python train.py --experts_per_token=2 --moe_layers=[0, 1, 2, 3, 4, 5, 6, 7, 8, 9, 10] --normalize_top_k=false --balance_loss=0.0171 --lr_router=0.000382 --vocab_size=4096 --norm_eps=1e-06 --tie_word_embeddings="early" --optimizer="adamw" --beta1=0.9 --max_grad_norm=1.0 --max_seq_len=512 --train_tokens=560600000 --dataset="wikipedia_en"
Below are experts of layer 5 (counted from 0) of a mixture-of-experts language model. Rows are named router (the router's row for the expert), gate (a neuron's input weights, with its number), up (a neuron's input weights, with its number) and show model dimensions 192-255. Each number is 50 + 10 x the weight over its row's rms, rounded and kept within 0 to 99.
Before each expert's rows: "gets" lists some tokens that make up at least twice as much of what it gets as of all text. This comes from a sample of Wikipedia text that the model never trained on. Tokens count by the router's weight.

# expert 4
gets: " | ", "0", "i", " to", "a", "er"
router:42 55 51 40 30 40 35 44 46 37 44 35 62 43 50 49 50 50 45 44 51 44 33 49 40 61 50 41 63 36 53 59 49 55 59 44 65 62 53 53 47 59 35 32 48 48 64 63 61 55 53 35 62 46 34 56 54 53 50 47 49 49 58 62
gate0:61 55 54 50 71 50 51 61 39 66 39 70 57 46 55 53 44 54 63 41 51 60 49 45 42 26 40 64 59 44 50 40 65 41 60 48 43 56 37 36 42 53 69 59 72 40 52 50 56 43 36 52 47 54 32 46 54 52 50 52 61 57 58 62
up0:63 60 72 52 54 45 52 59 36 39 54 43 55 46 59 47 56 40 60 56 59 43 43 44 40 45 44 52 65 54 51 44 48 58 50 43 47 60 55 53 40 68 38 55 71 46 56 42 55 45 59 56 82 34 57 55 55 43 55 58 41 32 49 65
gate1:33 35 49 54 53 65 32 45 63 51 39 56 49 49 45 33 59 55 60 47 55 54 50 61 63 50 44 59 38 50 62 46 56 35 55 50 47 48 46 38 52 64 65 51 52 50 40 47 26 53 68 58 47 55 45 53 63 68 38 66 61 51 31 58
up1:53 32 70 59 48 37 61 44 41 54 62 42 39 33 53 62 58 60 28 43 60 70 45 50 70 58 66 41 60 33 54 54 59 55 55 47 54 43 53 53 48 48 35 55 49 42 49 54 49 49 45 59 47 57 52 55 51 55 72 62 57 53 50 56
gate2:71 34 68 43 57 36 38 39 58 40 58 43 47 52 47 38 56 46 44 44 64 36 58 58 15 54 44 44 58 54 50 54 38 62 51 32 61 44 54 51 39 37 46 44 51 53 49 50 44 62 63 55 43 50 59 32 65 42 52 40 54 60 64 60
up2:46 78 54 65 36 50 53 54 62 52 61 45 56 51 42 59 61 53 71 39 34 37 60 60 62 54 55 61 43 50 57 54 46 51 44 56 48 59 54 65 54 50 51 69 61 34 56 28 49 41 30 53 68 48 54 42 55 46 71 42 50 40 36 52
gate3:48 31 60 43 47 46 58 61 62 61 46 48 34 46 53 39 47 34 53 45 68 43 56 38 55 62 42 45 44 48 54 40 48 58 45 48 41 50 50 41 57 62 44 49 48 38 62 47 57 34 49 56 53 55 48 54 60 49 49 52 55 61 53 57
up3:24 69 58 44 44 58 61 62 58 29 54 64 52 47 42 57 45 51 61 47 48 50 48 40 60 43 55 36 34 59 46 57 36 43 67 36 63 54 53 59 39 48 57 66 47 43 39 38 43 51 67 53 50 22 76 61 61 60 37 57 47 49 50 55
gate4:65 48 57 62 52 62 56 40 60 57 54 58 54 42 48 48 54 35 44 57 54 46 50 41 40 36 52 55 46 48 51 51 51 61 57 49 58 38 59 51 55 63 44 41 52 56 59 47 46 52 51 55 59 54 41 54 57 50 49 69 27 53 61 60
up4:62 50 41 43 47 57 59 54 49 43 48 48 67 51 30 43 58 40 50 46 56 47 51 59 56 46 54 62 59 59 45 38 35 53 48 35 44 53 51 59 57 49 58 65 57 30 31 32 43 37 43 58 74 51 53 74 47 50 60 59 53 54 42 38
gate5:42 46 62 56 31 49 75 37 51 73 50 59 52 32 56 55 52 55 42 42 45 26 50 53 48 53 50 43 50 57 48 49 43 39 47 57 52 67 58 43 49 39 48 40 55 52 73 65 54 60 33 48 56 59 58 57 53 47 32 49 52 42 45 51
up5:56 28 48 42 56 53 60 67 32 48 55 41 58 54 38 53 44 42 47 64 48 58 45 49 42 60 51 55 49 57 43 41 48 68 59 60 47 41 56 70 42 54 41 45 55 52 49 54 48 45 45 43 48 40 46 54 52 37 73 45 42 68 53 63
gate6:46 64 51 45 43 64 54 38 53 46 55 69 55 58 36 60 41 47 48 59 67 68 44 63 48 68 67 50 61 46 34 48 54 57 43 58 59 61 56 48 52 52 44 64 37 54 54 43 53 37 63 60 69 35 49 60 25 42 56 39 69 39 66 31
up6:40 35 54 62 49 39 52 60 59 57 29 58 48 36 43 47 41 55 43 55 44 48 64 58 56 51 43 57 67 54 66 50 59 55 62 36 50 30 56 46 51 58 50 57 21 47 46 41 45 53 53 48 30 53 50 54 54 53 48 61 49 47 61 60
gate7:45 50 49 41 59 44 43 53 45 61 58 46 62 41 40 31 40 61 45 67 55 51 38 17 49 33 49 57 62 43 50 56 59 50 33 50 66 57 55 46 55 70 46 42 37 62 44 65 59 46 54 56 40 69 56 60 40 50 40 51 38 39 65 51
up7:49 53 57 36 56 32 40 75 49 35 43 30 36 49 53 47 66 61 35 57 68 40 65 47 60 38 46 56 66 59 59 44 46 66 51 50 61 41 44 70 61 45 58 64 50 58 52 75 51 42 43 44 51 40 51 42 37 62 50 63 62 51 64 41
gate8:52 44 47 49 35 39 37 45 41 49 55 59 64 49 50 69 59 53 50 40 52 56 40 62 47 41 54 39 64 42 66 41 42 47 47 59 49 63 61 31 73 66 65 49 37 37 54 59 53 57 49 42 47 59 50 57 28 41 56 50 49 47 52 57
up8:46 42 44 31 38 52 46 56 50 67 52 48 67 67 64 56 58 41 67 70 48 51 51 34 31 61 60 50 33 61 41 43 40 58 56 52 57 51 54 46 30 41 36 35 56 66 42 70 47 70 53 45 38 53 41 61 56 53 48 46 55 53 48 60
gate9:42 48 55 35 51 56 31 55 56 53 43 62 72 43 62 64 67 40 41 55 51 52 34 73 55 51 43 47 33 55 50 74 38 42 46 52 60 56 46 63 41 56 31 55 59 54 61 44 49 38 52 48 50 52 50 51 48 54 61 52 54 61 48 52
up9:57 37 48 54 71 38 37 37 48 61 48 35 43 51 61 60 51 35 58 59 56 60 76 45 60 42 57 52 55 61 62 66 65 48 46 52 58 27 47 50 47 45 49 42 45 47 61 46 56 45 53 51 38 44 45 51 56 33 51 44 43 53 71 47
gate10:45 36 57 59 49 33 32 38 41 63 64 58 43 44 53 52 53 52 43 47 57 35 49 47 43 66 62 42 72 45 58 50 50 45 56 43 58 36 65 49 40 49 56 47 52 68 46 59 65 46 53 58 58 58 55 57 51 49 52 49 46 41 73 46
up10:31 54 56 51 54 34 46 48 70 46 55 41 68 56 28 44 60 56 32 76 41 61 52 61 62 46 45 45 46 54 47 53 50 51 65 49 37 48 71 50 57 51 60 66 35 48 60 64 39 53 51 47 64 43 57 70 51 53 40 53 50 32 47 58
gate11:56 28 55 49 44 66 42 58 55 50 62 46 76 45 42 50 51 34 57 42 37 45 56 53 54 57 37 53 55 45 46 61 60 50 49 52 40 44 41 62 55 62 55 55 63 60 49 43 57 38 36 43 61 50 53 52 46 54 61 50 47 65 52 50
up11:57 51 54 61 53 44 45 32 53 52 43 60 54 58 51 43 44 59 36 42 61 55 55 60 70 43 56 53 56 67 53 55 70 56 53 63 62 43 55 62 50 44 63 48 68 64 47 47 56 60 56 38 48 56 40 59 54 33 30 56 63 48 36 63
gate12:61 52 62 34 56 67 56 37 48 45 56 59 50 71 45 33 50 69 40 53 59 41 54 45 36 70 51 46 48 39 45 53 63 53 54 37 45 55 55 34 49 51 57 37 38 68 56 53 53 62 61 28 52 43 63 65 30 30 61 58 56 44 50 44
up12:55 37 38 52 51 59 41 35 39 57 51 56 69 50 56 46 39 56 44 55 38 39 62 45 49 49 56 43 59 53 38 42 47 44 65 66 64 46 40 40 38 50 68 41 41 50 54 69 47 54 51 37 26 54 54 53 49 27 50 50 57 48 62 44
gate13:46 65 63 49 48 57 43 78 51 55 49 50 53 57 52 50 59 51 49 44 61 57 45 35 52 52 47 62 59 53 49 43 33 34 50 46 45 53 55 71 52 46 70 51 45 50 47 75 27 51 50 53 38 47 35 55 35 42 47 56 40 54 57 54
up13:47 48 54 50 47 60 53 49 61 54 61 35 79 55 59 58 39 51 56 70 40 70 37 51 52 54 57 49 40 56 42 47 60 51 57 53 54 51 61 34 61 47 35 57 43 47 45 38 54 34 51 41 40 45 47 30 46 64 60 44 42 41 61 43
gate14:45 50 38 57 51 45 34 48 60 52 32 42 53 31 48 40 64 35 51 47 58 28 69 47 37 59 57 28 45 43 48 54 55 58 40 32 50 58 40 55 42 43 70 50 38 53 54 52 46 41 47 33 42 43 33 39 31 40 47 70 57 65 38 48
up14:52 56 39 59 52 60 59 55 53 36 42 45 61 65 52 65 40 47 48 37 66 39 50 41 39 76 54 44 45 46 51 31 49 49 45 52 53 61 54 53 69 54 36 55 64 58 51 49 62 56 43 50 40 56 54 42 45 49 66 53 41 55 34 50
gate15:60 47 41 27 43 50 66 61 47 43 57 55 40 56 42 53 51 32 37 42 50 57 69 42 52 43 41 49 50 54 51 59 73 43 49 56 53 51 55 45 58 45 43 52 44 62 58 35 59 53 50 49 67 53 46 60 56 58 43 44 49 53 35 36
up15:38 57 64 46 54 49 58 34 34 60 31 51 49 46 71 51 51 66 37 62 33 69 62 56 53 58 50 44 58 52 37 61 49 50 60 42 62 45 51 52 35 29 46 35 52 49 51 44 48 50 65 35 57 34 55 33 63 32 64 65 61 31 50 37
gate16:54 52 53 62 47 53 54 57 35 36 58 41 48 52 62 49 44 38 47 50 38 54 49 42 38 53 40 37 55 54 55 46 50 49 47 32 59 51 57 50 63 60 52 52 33 58 55 55 58 39 59 58 45 46 46 45 38 36 54 53 53 33 52 47
up16:64 42 40 55 49 48 57 37 52 24 60 31 54 50 40 50 47 61 46 34 42 49 52 64 44 59 55 50 61 46 57 50 65 59 37 48 52 34 46 37 74 52 61 53 63 37 49 57 56 41 51 44 62 53 52 48 35 59 80 47 39 49 50 39

# expert 7
gets: "\n\n", "\n", "===", "| ", " ", ", "
router:45 61 55 43 50 65 48 68 34 42 53 50 70 29 68 48 44 58 67 54 52 61 57 49 48 45 63 46 44 63 47 37 66 58 57 60 45 51 63 63 42 31 58 46 33 51 21 35 55 44 69 61 52 52 53 42 54 49 33 49 35 66 65 49
gate0:42 37 51 50 48 56 50 48 47 40 47 33 48 62 67 50 51 51 54 32 32 55 56 53 44 48 56 42 59 50 61 67 61 41 54 59 28 41 49 36 43 68 47 56 55 42 53 44 27 58 27 76 67 45 54 52 28 52 47 55 46 41 65 37
up0:44 34 40 48 45 36 49 55 50 37 45 66 50 32 46 53 56 52 53 43 62 57 68 49 56 56 60 40 52 70 55 47 57 58 49 58 68 56 49 44 59 45 42 41 42 54 50 64 52 65 67 44 20 47 49 39 64 67 46 40 46 52 49 72
gate1:57 55 49 61 64 54 62 52 51 71 41 46 54 50 45 44 37 67 48 60 43 32 29 55 43 37 59 58 47 27 45 63 59 49 59 52 67 61 42 53 53 63 49 54 41 41 43 19 38 55 45 68 57 63 57 21 56 59 46 58 33 55 59 47
up1:43 55 49 64 43 58 37 66 51 48 44 56 62 49 46 64 61 60 44 56 58 35 45 28 57 42 55 62 51 76 43 42 70 39 50 46 59 49 40 48 52 54 69 36 59 57 44 40 45 40 40 39 53 39 45 57 28 58 59 47 47 55 31 56
gate2:52 47 50 37 65 48 69 58 32 54 47 43 48 56 58 33 49 49 36 66 45 57 40 56 57 50 56 50 38 57 61 45 48 48 50 53 48 56 37 47 48 38 37 60 58 60 70 52 47 78 33 43 44 52 66 34 66 62 57 59 48 48 48 38
up2:62 77 41 59 47 42 40 39 45 47 44 45 63 58 51 23 58 45 58 60 43 44 40 52 50 37 54 31 50 57 45 46 46 40 60 63 51 50 60 44 47 53 55 67 31 57 54 28 40 66 44 43 45 60 42 34 36 66 47 47 44 60 51 49
gate3:59 64 56 51 53 53 68 69 61 52 62 47 58 54 65 49 43 33 51 61 46 53 44 60 57 62 46 56 29 53 59 26 44 57 55 51 58 47 47 65 66 61 39 54 42 43 68 40 49 50 41 64 47 47 55 49 53 58 51 53 65 47 39 50
up3:44 48 58 53 30 57 48 59 73 39 52 68 50 49 62 56 43 29 39 34 46 54 52 55 54 50 63 39 71 40 40 67 53 46 48 62 60 37 49 42 35 58 65 51 53 55 70 66 60 58 58 59 68 51 50 67 46 35 54 61 52 38 26 54
gate4:39 50 50 37 65 44 45 52 51 44 53 52 47 29 39 45 54 43 41 62 71 27 38 51 52 55 76 59 42 45 47 53 44 44 61 63 47 41 48 50 43 50 43 46 68 58 46 63 58 35 48 44 43 58 44 45 43 49 41 73 55 57 46 36
up4:45 56 46 53 53 46 54 38 60 47 33 56 55 46 35 40 69 47 61 68 49 44 36 48 48 47 54 45 63 67 52 44 43 63 63 69 47 63 52 70 59 60 51 51 36 59 35 64 55 51 52 47 48 57 45 40 46 56 50 60 50 65 60 60
gate5:68 50 36 52 36 51 44 52 47 48 63 57 60 41 54 44 59 46 39 39 55 48 35 52 47 47 29 50 60 58 51 54 55 46 53 40 57 51 63 74 64 41 50 48 40 46 48 55 52 44 45 34 49 54 60 34 44 68 66 55 51 54 59 43
up5:49 55 42 65 37 39 56 41 49 73 49 56 30 46 61 51 44 46 57 54 55 61 45 53 58 38 41 57 46 57 55 54 51 56 43 59 47 45 59 49 46 45 62 62 52 42 52 49 48 68 45 37 33 37 45 42 63 57 58 36 61 51 53 61
gate6:67 54 63 53 39 68 50 50 57 30 57 58 67 58 55 70 44 49 57 47 48 64 42 45 51 37 42 64 71 48 39 49 53 62 50 50 36 53 57 64 48 60 62 44 65 39 57 54 41 49 59 49 50 56 54 56 65 42 38 40 39 55 43 45
up6:44 47 58 45 39 52 35 33 41 45 51 52 55 66 33 46 76 54 54 54 61 68 47 46 56 60 56 37 45 36 48 55 49 52 43 49 49 48 24 47 48 58 52 57 58 51 51 55 58 44 55 62 53 68 38 49 33 57 36 53 31 50 52 38
gate7:46 56 24 64 49 40 62 57 36 48 51 46 56 47 58 55 46 51 38 55 53 50 46 50 48 47 68 74 54 59 41 44 49 47 54 51 60 65 67 49 42 49 49 66 57 51 68 45 56 50 54 47 64 38 65 65 26 60 49 45 63 26 63 38
up7:71 52 53 35 57 37 74 41 40 38 30 46 38 48 46 47 32 35 52 52 48 43 43 33 41 59 51 56 34 44 43 37 53 43 56 46 46 57 59 53 78 46 49 63 35 48 49 43 41 41 38 49 46 43 45 69 47 57 51 54 43 44 49 46
gate8:52 55 63 61 49 49 36 53 47 28 44 51 31 63 53 39 53 49 44 42 74 42 46 49 50 29 59 50 54 39 59 67 41 46 40 60 57 50 42 47 41 29 35 65 55 70 38 29 38 48 70 49 56 67 46 30 51 56 63 56 44 40 60 55
up8:43 57 67 46 52 44 65 38 51 60 39 44 52 37 53 45 74 37 53 44 42 52 40 41 40 58 52 57 53 48 35 56 46 63 39 42 52 60 23 57 62 56 54 48 43 47 48 50 42 46 52 52 62 61 39 58 55 50 39 45 52 55 39 55
gate9:35 55 41 59 58 48 57 54 45 38 62 64 48 62 73 47 37 61 44 46 51 70 64 58 58 36 67 55 55 58 59 65 62 43 53 54 45 46 50 43 42 51 45 51 49 37 38 58 57 48 68 52 33 54 35 42 55 54 67 41 60 63 49 40
up9:33 59 51 46 46 38 52 57 41 46 47 47 45 47 29 40 57 56 32 33 61 47 60 50 37 64 69 49 32 54 31 52 41 54 35 46 40 59 60 65 55 46 41 77 40 37 48 41 34 64 45 57 22 44 55 40 49 65 43 49 39 39 46 38
gate10:39 53 43 53 60 57 45 60 32 57 57 55 48 35 50 58 43 52 45 45 62 41 44 32 43 75 37 44 49 45 60 39 40 61 51 64 43 45 50 43 57 43 54 49 50 54 44 58 48 15 49 53 52 57 46 53 62 53 38 55 45 38 43 35
up10:44 55 63 43 48 63 45 47 40 49 64 40 44 60 40 55 44 52 49 30 50 44 50 36 38 53 45 54 47 59 52 41 63 49 75 48 73 37 63 37 46 43 51 40 60 61 44 60 48 50 39 37 41 62 40 50 49 58 52 44 57 60 44 36
gate11:53 73 55 38 51 52 51 50 42 48 42 65 41 47 50 66 31 33 57 33 41 57 44 46 46 52 53 51 46 31 52 50 51 59 36 45 43 59 48 37 55 66 49 63 52 63 58 54 55 68 50 43 51 49 52 41 48 35 35 65 52 51 47 44
up11:47 35 44 41 71 55 67 64 41 37 55 42 74 56 39 33 47 66 50 48 52 48 58 70 36 57 54 43 76 68 43 70 64 56 54 41 48 47 54 63 33 44 50 64 47 16 36 80 50 42 41 47 29 50 34 60 52 41 57 50 45 41 42 42
gate12:50 61 55 57 70 48 67 51 48 37 50 36 42 52 65 60 44 38 51 66 48 31 55 50 45 63 55 45 60 60 66 36 46 60 56 47 42 66 44 51 29 41 42 55 39 55 57 44 37 55 41 36 55 60 50 43 48 72 35 55 45 47 58 40
up12:52 31 50 40 41 27 69 62 45 65 43 51 55 55 75 39 80 33 43 46 63 56 59 32 46 48 39 58 40 40 49 62 40 34 57 52 73 36 48 41 47 52 51 65 54 67 52 35 43 34 49 34 57 54 48 45 47 46 61 61 62 48 72 47
gate13:59 64 36 72 35 49 67 47 54 48 45 45 35 59 43 38 57 43 56 58 47 48 34 71 43 50 44 36 57 42 47 40 49 49 43 52 41 50 40 48 37 55 52 56 49 70 27 52 58 62 54 50 27 48 51 29 53 51 55 53 37 48 51 65
up13:62 45 51 51 55 54 29 31 37 54 60 59 58 52 66 53 56 48 41 38 52 49 54 62 57 42 50 49 42 44 55 47 42 60 51 60 34 45 60 46 53 35 45 60 59 31 53 46 61 55 48 56 49 49 47 52 56 57 43 57 44 55 64 67
gate14:62 60 32 52 49 58 50 65 64 49 46 45 46 61 59 40 40 23 39 53 28 62 37 52 33 48 55 61 35 59 40 60 56 59 48 52 43 62 45 52 54 54 49 55 47 59 44 51 53 57 49 36 45 47 50 47 58 45 38 47 58 36 53 47
up14:52 50 29 31 44 55 63 46 38 26 41 55 65 54 45 46 51 46 42 50 42 54 39 28 28 39 42 69 59 33 52 56 56 65 35 47 49 44 48 59 46 33 53 47 50 53 63 68 42 36 50 40 30 50 39 47 47 51 57 58 56 45 54 67
gate15:46 37 36 46 40 52 76 46 25 29 53 58 42 54 53 45 53 43 36 28 51 46 62 52 50 62 63 52 51 45 55 51 64 56 53 30 39 61 47 41 43 52 71 56 47 52 42 55 60 43 57 24 35 54 32 56 52 72 42 48 39 55 54 51
up15:43 56 60 38 55 44 33 45 73 55 48 47 44 61 41 44 56 32 69 49 45 46 36 43 37 54 47 60 50 74 75 60 59 37 69 70 68 51 29 47 59 35 42 46 43 52 60 35 63 43 31 58 44 34 55 54 48 62 57 34 65 41 52 51
gate16:41 65 41 48 50 62 50 50 62 51 47 31 64 44 50 38 45 44 64 31 39 57 54 48 48 56 42 63 40 42 64 52 60 52 69 47 56 57 32 39 61 42 45 41 51 38 45 65 69 46 43 39 59 74 42 34 32 37 60 33 69 46 60 58
up16:56 56 42 55 46 50 48 42 48 57 42 61 58 41 45 58 47 51 55 33 50 50 44 29 43 66 69 64 65 63 56 60 58 61 37 60 48 42 53 59 49 47 37 56 64 47 51 60 49 45 54 45 56 60 41 51 51 45 53 42 59 79 41 67

# expert 2
gets: "ed", " the", "ic", "'s", "al", "ing"
router:37 63 36 69 46 52 49 47 70 63 52 73 47 52 62 66 47 49 51 51 56 31 47 50 28 42 52 47 43 55 56 60 38 53 36 44 62 30 63 52 49 51 53 51 38 60 48 41 59 65 42 52 57 58 45 59 41 24 62 41 40 42 52 53
gate0:46 34 50 61 59 67 45 51 40 61 52 55 43 55 49 39 61 39 23 48 51 53 64 56 41 46 42 69 49 53 55 42 40 41 39 43 35 61 48 48 68 38 51 55 64 53 56 64 53 62 50 61 32 60 57 37 45 42 62 56 68 58 64 46
up0:32 52 61 49 44 51 42 46 50 39 49 32 63 54 56 42 29 43 49 46 38 46 53 67 39 36 53 45 44 37 66 41 58 45 44 26 37 68 71 58 38 46 49 62 52 63 66 33 82 40 54 38 67 59 39 45 43 55 61 40 43 35 67 23
gate1:58 56 38 52 42 64 54 77 58 42 63 46 51 38 57 25 57 32 51 48 60 41 36 35 39 52 56 53 55 43 35 44 52 53 52 49 40 45 65 54 45 40 46 55 51 46 47 46 53 58 64 44 55 58 76 52 40 46 46 59 40 54 51 60
up1:45 53 38 62 46 37 46 36 40 32 49 51 59 60 71 55 49 50 45 51 65 44 39 48 42 37 56 61 51 67 58 47 52 34 41 70 45 64 52 54 46 53 63 43 38 55 48 45 60 48 59 54 41 50 35 42 60 39 51 51 50 40 58 57
gate2:62 46 52 52 53 49 46 69 58 45 52 47 57 30 60 68 60 52 61 43 53 43 61 35 49 62 44 63 38 43 43 40 66 41 57 49 58 52 39 54 45 64 45 51 47 68 60 53 59 59 56 45 44 65 56 54 41 44 26 60 62 47 33 52
up2:40 51 51 65 40 57 47 59 69 44 33 56 51 41 33 45 63 57 51 44 57 47 61 44 34 48 70 33 24 39 55 56 61 54 57 54 54 51 50 49 43 55 58 46 35 56 41 54 37 56 50 48 40 44 65 35 51 55 50 43 48 60 47 50
gate3:52 49 50 50 63 43 48 48 74 59 38 51 62 50 52 67 50 53 52 47 42 40 44 47 49 58 49 43 57 61 52 62 60 59 44 36 69 32 61 46 54 48 50 44 57 52 35 50 67 42 61 40 56 51 46 63 39 50 45 54 50 48 57 64
up3:49 43 42 41 68 47 33 37 51 54 44 61 62 53 54 60 40 58 61 57 61 56 56 56 45 59 31 46 38 48 55 46 31 34 36 35 52 45 44 71 42 49 39 56 48 58 49 47 52 65 53 33 62 45 40 52 50 45 33 39 43 47 62 49
gate4:50 46 58 28 67 59 33 53 44 25 48 58 52 60 30 52 62 59 44 42 60 28 43 62 61 34 64 52 32 41 39 59 54 50 49 59 53 55 65 45 32 59 69 56 69 49 33 73 41 54 30 44 45 34 53 61 49 48 60 61 48 41 40 39
up4:47 67 47 64 67 73 57 51 49 50 46 31 29 36 38 46 45 55 27 55 54 27 59 56 58 53 55 44 59 59 47 58 50 47 54 53 55 41 64 53 41 51 56 60 60 37 62 40 65 46 52 54 35 62 38 67 27 46 48 48 61 46 49 35
gate5:48 48 40 45 53 43 57 41 42 41 37 50 46 52 52 25 30 47 34 60 43 76 46 63 35 48 55 51 50 51 54 43 46 55 61 69 43 51 34 44 41 66 53 45 38 26 70 35 40 41 57 58 40 56 61 46 45 53 75 60 37 38 45 53
up5:53 48 53 37 36 51 49 39 36 54 50 51 62 49 47 66 61 58 37 28 54 53 47 52 43 43 56 67 59 49 46 45 37 42 38 61 43 50 42 46 53 57 61 43 41 52 57 52 40 59 43 61 67 53 49 61 22 37 47 41 43 61 66 32
gate6:46 45 63 61 47 46 48 62 51 45 54 38 39 43 56 51 60 45 62 52 44 42 33 71 38 58 57 60 49 67 57 44 40 31 55 55 57 44 36 47 52 36 65 64 66 66 47 32 44 47 59 40 73 51 49 32 41 45 35 45 68 46 46 62
up6:48 43 48 45 54 61 40 54 62 50 56 55 58 52 40 43 59 63 51 61 51 58 45 71 58 42 55 43 40 51 43 58 53 53 49 37 71 45 57 35 46 42 52 60 56 59 65 62 57 58 32 43 56 54 67 67 58 56 49 60 41 42 50 38
gate7:48 49 34 37 53 41 50 64 52 52 54 50 67 46 51 41 61 55 45 39 64 46 54 44 54 48 48 32 55 66 34 60 45 37 41 59 67 53 50 59 63 45 57 47 38 68 49 53 34 54 42 60 59 64 64 39 48 55 61 45 49 53 75 33
up7:55 48 52 61 46 35 49 51 69 62 34 54 44 40 60 41 53 45 55 54 57 70 37 63 60 39 52 53 48 43 34 58 54 47 46 59 43 45 51 37 47 66 53 59 61 32 56 55 41 58 44 58 55 54 43 59 59 56 32 54 64 35 55 47
gate8:29 52 57 55 55 56 53 45 51 46 61 56 51 46 33 43 60 42 47 30 52 48 40 39 35 53 51 54 52 37 36 53 58 51 50 38 43 56 52 48 44 40 63 56 35 64 56 52 35 51 48 44 41 67 61 57 65 64 48 43 49 43 37 61
up8:51 34 48 55 59 58 49 40 53 60 63 54 42 59 60 30 54 27 56 49 41 56 61 56 58 57 37 45 44 41 51 39 58 55 49 53 31 65 46 62 61 39 45 58 55 51 45 45 50 53 63 47 46 88 53 44 67 59 62 44 36 53 46 44
gate9:57 52 55 51 59 39 46 52 52 37 51 56 42 40 67 54 42 48 36 33 38 52 57 33 42 53 63 56 33 46 60 41 54 50 38 49 53 51 37 42 40 55 66 57 53 40 46 65 53 46 62 37 41 71 53 54 54 33 46 41 33 41 66 48
up9:44 71 49 39 54 56 39 58 56 45 47 53 43 64 52 56 38 60 54 57 51 57 56 60 63 45 18 43 49 33 58 46 40 52 47 48 67 46 60 33 56 66 52 58 47 40 64 61 34 43 45 39 53 49 28 52 59 37 55 63 65 52 46 62
gate10:52 58 27 49 50 56 58 73 57 35 52 52 49 61 51 45 50 46 50 51 33 38 58 73 60 61 53 61 54 55 30 48 52 59 63 39 45 39 37 49 63 45 25 60 48 60 41 37 48 44 49 57 49 59 44 55 41 53 55 62 62 51 59 45
up10:54 46 53 74 44 55 55 63 37 59 49 57 49 40 46 40 47 46 35 61 53 51 42 60 40 55 40 36 50 40 47 50 55 47 60 48 50 37 45 64 55 34 31 58 49 52 45 58 40 39 71 52 38 54 48 59 57 46 49 48 48 45 40 52
gate11:49 62 49 56 56 52 57 65 48 55 49 34 57 58 56 41 51 43 43 40 37 61 45 54 44 54 43 48 48 44 47 49 42 27 51 41 54 50 58 42 49 24 52 70 64 71 73 39 56 39 25 55 57 39 51 53 46 41 78 51 54 43 64 70
up11:48 54 40 61 46 47 59 51 45 47 57 48 53 56 46 53 52 53 33 48 69 41 59 43 53 52 40 58 50 36 45 48 57 53 50 45 50 46 55 57 45 37 50 42 52 58 52 60 45 40 52 50 52 43 49 47 45 60 50 82 51 39 55 33
gate12:65 59 54 61 37 48 44 53 46 42 57 44 44 59 29 69 47 50 41 65 44 36 40 43 51 50 62 56 39 26 53 39 48 56 58 42 65 47 55 52 48 45 57 51 61 42 52 48 57 57 73 29 43 50 53 42 50 63 46 42 52 39 41 50
up12:43 31 42 48 61 42 59 20 35 55 65 44 33 56 53 48 51 54 60 58 46 56 38 50 37 56 40 64 69 34 43 37 39 64 45 46 45 48 48 34 40 40 49 31 61 41 43 33 55 59 44 48 57 64 60 37 53 45 68 54 39 43 53 59
gate13:49 50 59 53 60 43 71 51 51 46 47 65 47 58 61 40 62 78 50 64 47 50 40 62 39 45 58 53 44 55 44 51 66 46 40 53 57 41 46 46 38 35 63 55 60 38 34 48 45 53 55 60 49 47 44 63 45 50 60 35 56 63 40 39
up13:38 66 33 54 48 48 40 42 47 63 33 49 54 31 57 49 52 48 45 57 56 43 34 57 44 44 32 51 43 47 52 54 49 39 55 43 40 60 38 62 55 55 39 60 53 57 54 45 47 52 61 60 45 59 45 48 56 59 42 48 63 61 50 53
gate14:56 67 52 45 63 50 49 66 52 49 41 36 42 53 61 27 38 52 65 53 51 65 62 60 52 50 44 62 50 42 47 46 52 20 54 38 55 56 51 50 38 71 56 59 52 34 61 64 59 47 47 47 45 54 43 39 47 56 28 47 48 58 66 57
up14:48 63 67 50 51 33 66 42 57 60 52 57 53 60 67 55 41 65 40 44 52 33 28 29 52 36 62 47 29 47 49 39 54 42 56 38 54 52 44 58 37 58 56 52 52 47 46 73 50 58 40 47 34 35 60 35 44 50 56 59 30 36 40 49
gate15:56 60 38 39 56 48 55 57 64 46 71 40 65 44 47 35 55 42 50 34 47 37 56 61 57 45 54 55 52 46 36 49 48 48 58 61 48 64 56 58 38 48 38 33 58 44 49 44 63 48 50 65 68 41 50 64 35 71 64 62 43 43 59 53
up15:65 53 31 55 59 46 43 41 59 54 56 45 45 54 65 52 51 69 65 54 69 48 45 44 49 29 36 48 39 49 46 53 41 55 41 35 52 36 25 52 38 49 45 62 36 57 60 50 44 46 70 42 40 51 31 49 49 70 26 46 37 57 50 45
gate16:62 63 40 62 49 44 37 69 77 60 44 38 66 35 59 37 40 47 58 34 54 58 49 52 46 36 63 61 59 65 51 53 58 49 49 39 58 41 54 28 43 63 60 37 52 43 45 71 34 49 70 49 55 41 51 56 55 43 38 50 31 58 58 60
up16:45 37 51 42 56 60 37 46 43 40 58 53 46 42 46 54 50 54 53 41 52 54 60 46 51 74 65 39 73 55 56 45 64 56 51 57 46 55 54 39 59 49 42 54 56 37 41 61 47 49 41 39 44 44 41 52 71 72 59 55 54 44 63 47